Below are experts of layer 7 (counted from 0) of a mixture-of-experts language model. Rows are named gate (a neuron's input weights, with its number), up (a neuron's input weights, with its number) and show model dimensions 0-191. Each number is 128 + 24 x the weight over its row's rms, rounded and kept within 0 to 255.
Before each expert's rows: "comes after" lists some tokens at least twice as common just before its tokens as in all text; "gets" lists some tokens that make up at least twice as much of what it gets as of all text. This comes from a sample of Wikipedia text that the model never trained on. Tokens count by the router's weight.

# expert 6
comes after: "\n", "-", ":", "–", " /", "N"
gets: "-", ":", "|", ")", " (", "°"
gate11 [133 154 113 116 179 128 110 131 123 137 111 142 129 139 118 138 168 132  96 132  95 163 143 104 133 135 130 157 102 124 117 120 119 113 113 152 100 132 132 162 149 107 147 127 112 136 117 144 140 143 125 140 110 128 106 149 132  99 136 115 209 121 154 131 159 152 138 166 109 112 129 134 127 106 119 129 140 143 198 117 160 173 143 118 112 101 122 138 188 136 136  83 118 146 113 138  93 127 132  78  93 138 154 116 124 111 153 189 149 110 123 139  70 130 101 140 108 112 172 161 121 161 112 111 150 145 155 119  78 103 134 134 156  82 123 129  90 126 158  76 181 141  93 153  95 108 152 144 101 119 108  94 170 127 115  88 112 127 114 114 139 126 150 105 122 113 101 152 119 125 108 108 141 158 115  89 153 115 157 136 101 143  98 119 104 148 120 155 132 111  79 139]
up11 [145 129 135 128 144 113 104  86  92 152 112 126 123 134 158 122 144 118  98 146 148 160 130 105 175 124 162 123 104 152  93 129 124 106 133 136  88 138 189 159  98 133 110 141 114 115 146 128  95 127 129 193 141 107 119 108 153 117 100 120 111 124 132 112 135 125 140 144 109 123 140 136  72 125 128 151 126 139 122 144 100 143 151 141 141 139 142 163 116 136 142 121  95  83 108 127 121 107 140  79 158 115 110 106 172 108  83 170 136 101 144 128  94  96 179 170 155 181 127 143 115 139 166  95 124 159 126 135  93 164 163 129 101 108  89 107 135 116 107 106 148 122 153 131  91 113 147 148 154 131 133 116 164 132 158 104 100  96 141 150 145 138 123 114 101 104 109 138 141 127  81  81 132 135 134 126 111  94 157 125  57 116 144 137 172 163 138 137 146 173 151 134]
gate12 [125 128  90 108 105 115 144  88 136 110 187 136 113  99 144 118 143  91 158 164 122 164 154 140 136 154  89 130  93 148 166 101 124 107  72 150 165 131 146 122  80 135 108 150  98 124 108 167 133  99 151  94 105 140 167 143 163  86 164 152 156 123 123 105 129 146 130  96 141 158 115 119 152 134 120 131 126 161 131  94 132 126 155 117 120  82 142 117 114 108 129 131 151 145  67 139 116 137 125 110 172 154 163 123 152 124 108 104 123 125 131 107 127 118 120 169 103 131 129 102 126  97 152 147 131 118 153 120 152 123 126 139 122 113 159 127 131  74 101 140 110 103 126 159 108 109 149 135 125 147 122 149 164  86 160 197 156 105 113  91  89 165 147  86 122 113 107 126 126 136 153 166  98 163 135  90 155 118 110 164 111 143 110 158 105 162 130 128 111 121 130 116]
up12 [133 138 137 132 127 125 138  93 129 119  86 142 141 104 158 116  85 143 121 144 155 121 177 101 130 103 110 128 109 130  87 106 108 160  83 109 122 156 157 186 109 119 169 103 143 161 140 165 101 131 151 125  93 137 134 134 177 152 118 184  82  88 134  91 108  97 104 108  79  95 124  90 111 114 117 146 153 138 120 120 142 126 124 141 115 106 112 175 122 139 109 140 115 133 113 158 133 124 148 193 124 197 153 125 129 151 139  92 155 151 148 100 111  99 121 128 158 155 125 145 137 127 157 163 110 109 104 123 131 142 163 150 120 123 141 130 161 121 123 116  76  97 141 151 160 116 139 137 120 137 113  98 144 126 107 126 121  82 140 110 117 165 111 143 127 103 158  80 176 151 137 122 105 120 134 142  95  91 106 132  89 178 128 138 147 128 130 133 113 122 141 134]

# expert 5
comes after: " |", "=", "|", "-", ";", "\n\n"
gets: "\n", "\n\n", "=", "|", "  ", " first"
gate11 [120 117 145  99 156 112 154  92 122 115 159 160 185  95 124  92 125 115 124 175 136 113 130  92 134  91  62 162 141 105 132 116 132 121 124 114 111 128 122 111 103 117  82 108 156 105 172 138 132  95 142 118 121 122 138 170 117 128 147 158 153 125  96 140 142 140 167 122 131 165 157 166 163 129  88 192 121 145 108 127 141 101 150 146 115 137  88 113 141 127 129 126 130 135 164 135 121 116 102  81 138 150 133 133 101 116 109 105 148 140 132  89 124 138 114 115 114 170  92 130 109 171 121  94 139 142 118 149 121 123 176 152 134 129 110  95  87 113 133 143 144 145 116 124 147 156 180 158 118 120 139 132 173 123  87 116 158 104 148  73 155 101 110 126 121 110 124  79 118 138  95 117 161 117 143  88 150 135 115  81 135 168 150 133 157 114 145 136 108 124 139 168]
up11 [105 125 103 122 139 132 123 118 137 114  44 135 149  84 163 121 108 126  96 182  89 136 150 162 170 131 122 137 115 143 109 162 134 150 107 121 126 124 150 149 139 141 134 148 116 120  83 122 130 107 144  77 129 104 153 131 129  95 107  89 127 122 135 102 139 159 184 129  97 107 126 123 152 171 115 133  89 122 162 133 132 134 144 135 127  89 154 121 134 127  89 122 124 110  90 169 138 115 146 161 116 144 150 130 137 158 110 151 122 148 108 142 148 121 177 118 134 202 151 181 118 145  49 122 118 113 124 107 125 103 147 109 118  88 120 141 167 101  96 148 133 147 138 152 131 173 101 146 132 141 175 125 141 123 131 142 148 144 120 138 142 103 120 114 101 104  96 100  73 113 114 108 146 158 136 126 138 157 133  80 126 132 129 149 144 129 113 144 103 117  99 137]
gate12 [121 128 144 129 113 127 136 152 101 152 139 134 122 100 136 131 116 131 109  89 160 111 130 123 118  77 167 192 130 136 116 123 111 138 167 144 136 111 165 109 116 127 114 134 124 135 146 106 136 104 141 177 141 133  60 155 121 112 124 128 154 104 121 121 121 116 152 128 103 126 108 127 138 126  99 116  71 133 118 178 164 146 159 129 148 146 125  85 169 136 144  93 124 105  86 114 126 125 145  82 142 142 120 143 111  92  82  81 108 137 142 144 110 130 149 154 145 110  94 103 131 120 123 153  97 155 100 103 167 150 129 151 127 126 119 181  83 100 192 113 116 177 127 126 153 125 141 146 115 107  92  94 156 139 148 147 146 121 161 144 162 126  69 140 106 166  84 108 145 134 109 133 150 101 122 140 164 138 108 154 149 157 124 104 125 129 130 122 125 143  82 166]
up12 [142 160 102 132 120 149  81 166  88 156 138 130 128 125 120 153 124 158 135  87  95 117 124 127 121 176 127 113  59  89 132 149 178 124 119 104 166 134 137 122 152  88 141 153 100 125 132 139 142 155 126 113 130 162 136 146 101 128 131 149  91 103 138 158 171 137 154 130 127 159 107 138 130 158 111 145  70 110  91  87 122 154 156 123 102 137 127 130 136 154 117 151  99 149 145 149 151 145 142 138  87  99 113 131 141 150 161 136 150 144  95 101 106 148 140 129 132 120 125 158 109 167 143 141 103 104 123 182 120 105 127 132  63 146 121 108 183 147 113 107 126 140 137 175 108 128 112 133 115 115 125  97  96  87 124 135  97 151 136 165 106 140 100 121 152 179 137 123 119 159 143 132 108 127 137 155 102  83 135 144  93 110  91 100 126 127 160 102 133  93 136  97]

# expert 4
comes after: ",", ".", " that", " The", " which", " but"
gets: ",", " and", " to", " he", " that", " which"
gate11 [ 78 129 132 146 116 128 117 134 169 154 105 171 128 107 147 126 154 105 174 128 133 156 167 139 131 107 156 133 135 137 121 115 156 126 124 130 148 161 148 103 100  90 129 117 138 116 137 124 146 149 112 173 122 142  83 130 142 139  96 148  83 142 132  80 138 104 143 111 134 129 123  96 132 131 121 104 140  96  94 160 168 131 161 127 101 119 114  97 159 137 119  65  92 103 137 138 194 176 157 121 135 117 140  87 132 108 172 160 143 102 129 111 138 139 140 143 131 131  97 146 127 136 146  98  76 108 136 160 109 174 132 124 136 105 133 113 106 116 103 144 174  91 141  92 123 104 114 123 135 167 120 125 162 141 119 148 146 137 129 146 118 120 159 168  91  88 132 144 133  84 137 111 148 148  99  78 119 103 117 130 101 164  82 145 113 132 100 155  96 117 172 130]
up11 [128 187 149 131 106 112 145 111 121 136 118  82  98 115 161 120 191 108 112 105 124 185 138 121 118 102 141 144 132 135 164 134 166 148 131 120 127 139 111  94 126 133 146 135  91 132 100 103 131 109 115 118 186 162 120 126 109 178 107  96 114 114 154 146 120  93 137  86 125 134  70 125 136 117 133 100 134 100 161 114 117 112 162  85  96 168 127 159 121 127 175 145 147  76 167 141 150 127 144  91 133 134 138 144 121 113 160 160 155 126 128 117 152 122 157 123 156 173 121 171 138 146 136 118 120 121 114 127 131 137  99 136 105 125 117 122 130 116 156  85 151 135 133 147 141 103  89 170 101 118 122  85  73 154  74 110 148 129 155  94 106 151 185 135 122  94 142  98 112 130 129 111 133 133 116 127 150 141 139 149 124 146 120 126 113 112 121 117  73 128 148 152]
gate12 [135 122 102 132 126 127 129 131 159 144 100 145  94 156 115 115 161 142 116 136 171 116 122 150 123 111 110  93 122  99 145 106 133 123 188 158 127 125 128 107 140 124 162 104 139 154 177 119 157 159 104 127 138 140 130 130 134  88 117 107 125  71 124  75 100 151 143 143 111  97 127 180 146 136 155 114 124 116 120 163 118 110 126 164 137 178 159 159 147 129 159 111 135 132 102 111 142 159 110 106 123  75  85 158 124 145 146 114 104  87 102 143 170 130 142 176 126 110 109 132 148 101 104 108 119  78 109 173 100 126  75  83 103  83 111 130 141 137  99  97 136 135 124 115 129 107 161  84 161 118 179 132 141 138 126 108 130 128  81 132 155 144 117 113 123 137 126 146 139  92 149 104 117 146  92 135 136 121 129 156 116 113 126 174 121 173 153 170 139 141 150 121]
up12 [106 134 148 142 115 113 142 123 118 135  76 156 127 126  94 125 164 130 124 108 140 112  98 135 127 126 149  80 115 128 108 149  94  94 191 141 144 136 130 135 170 140 160 143  93 173 162 130 159 156 145  95 113 107 148 105 134  80 100 106 134 127 181  86 140 132 105 144 132 134  95 142 138 145 112  73 157 100 106 175 130 123 171 136 148 133 156 158 130 111 127  97 134  83 118 117  89 105 134 109 110 140  85 142 117  93 101 126 120 149 134 105 118 175 111 153 105 101 128 150 133 140  85 148 144 138 124 157 122 135 120 135  66 109 148 125 129  99 106 132 127 112 103 177 120 166 122 111 131 118 131 130 145 161 155 108 140 149 114 164 126 156 105 166 171 124 134 109 128 101 131 129 179 129 133  86 159 103 114 147 146 127  96 127 103 173 148 132  90 157 143 135]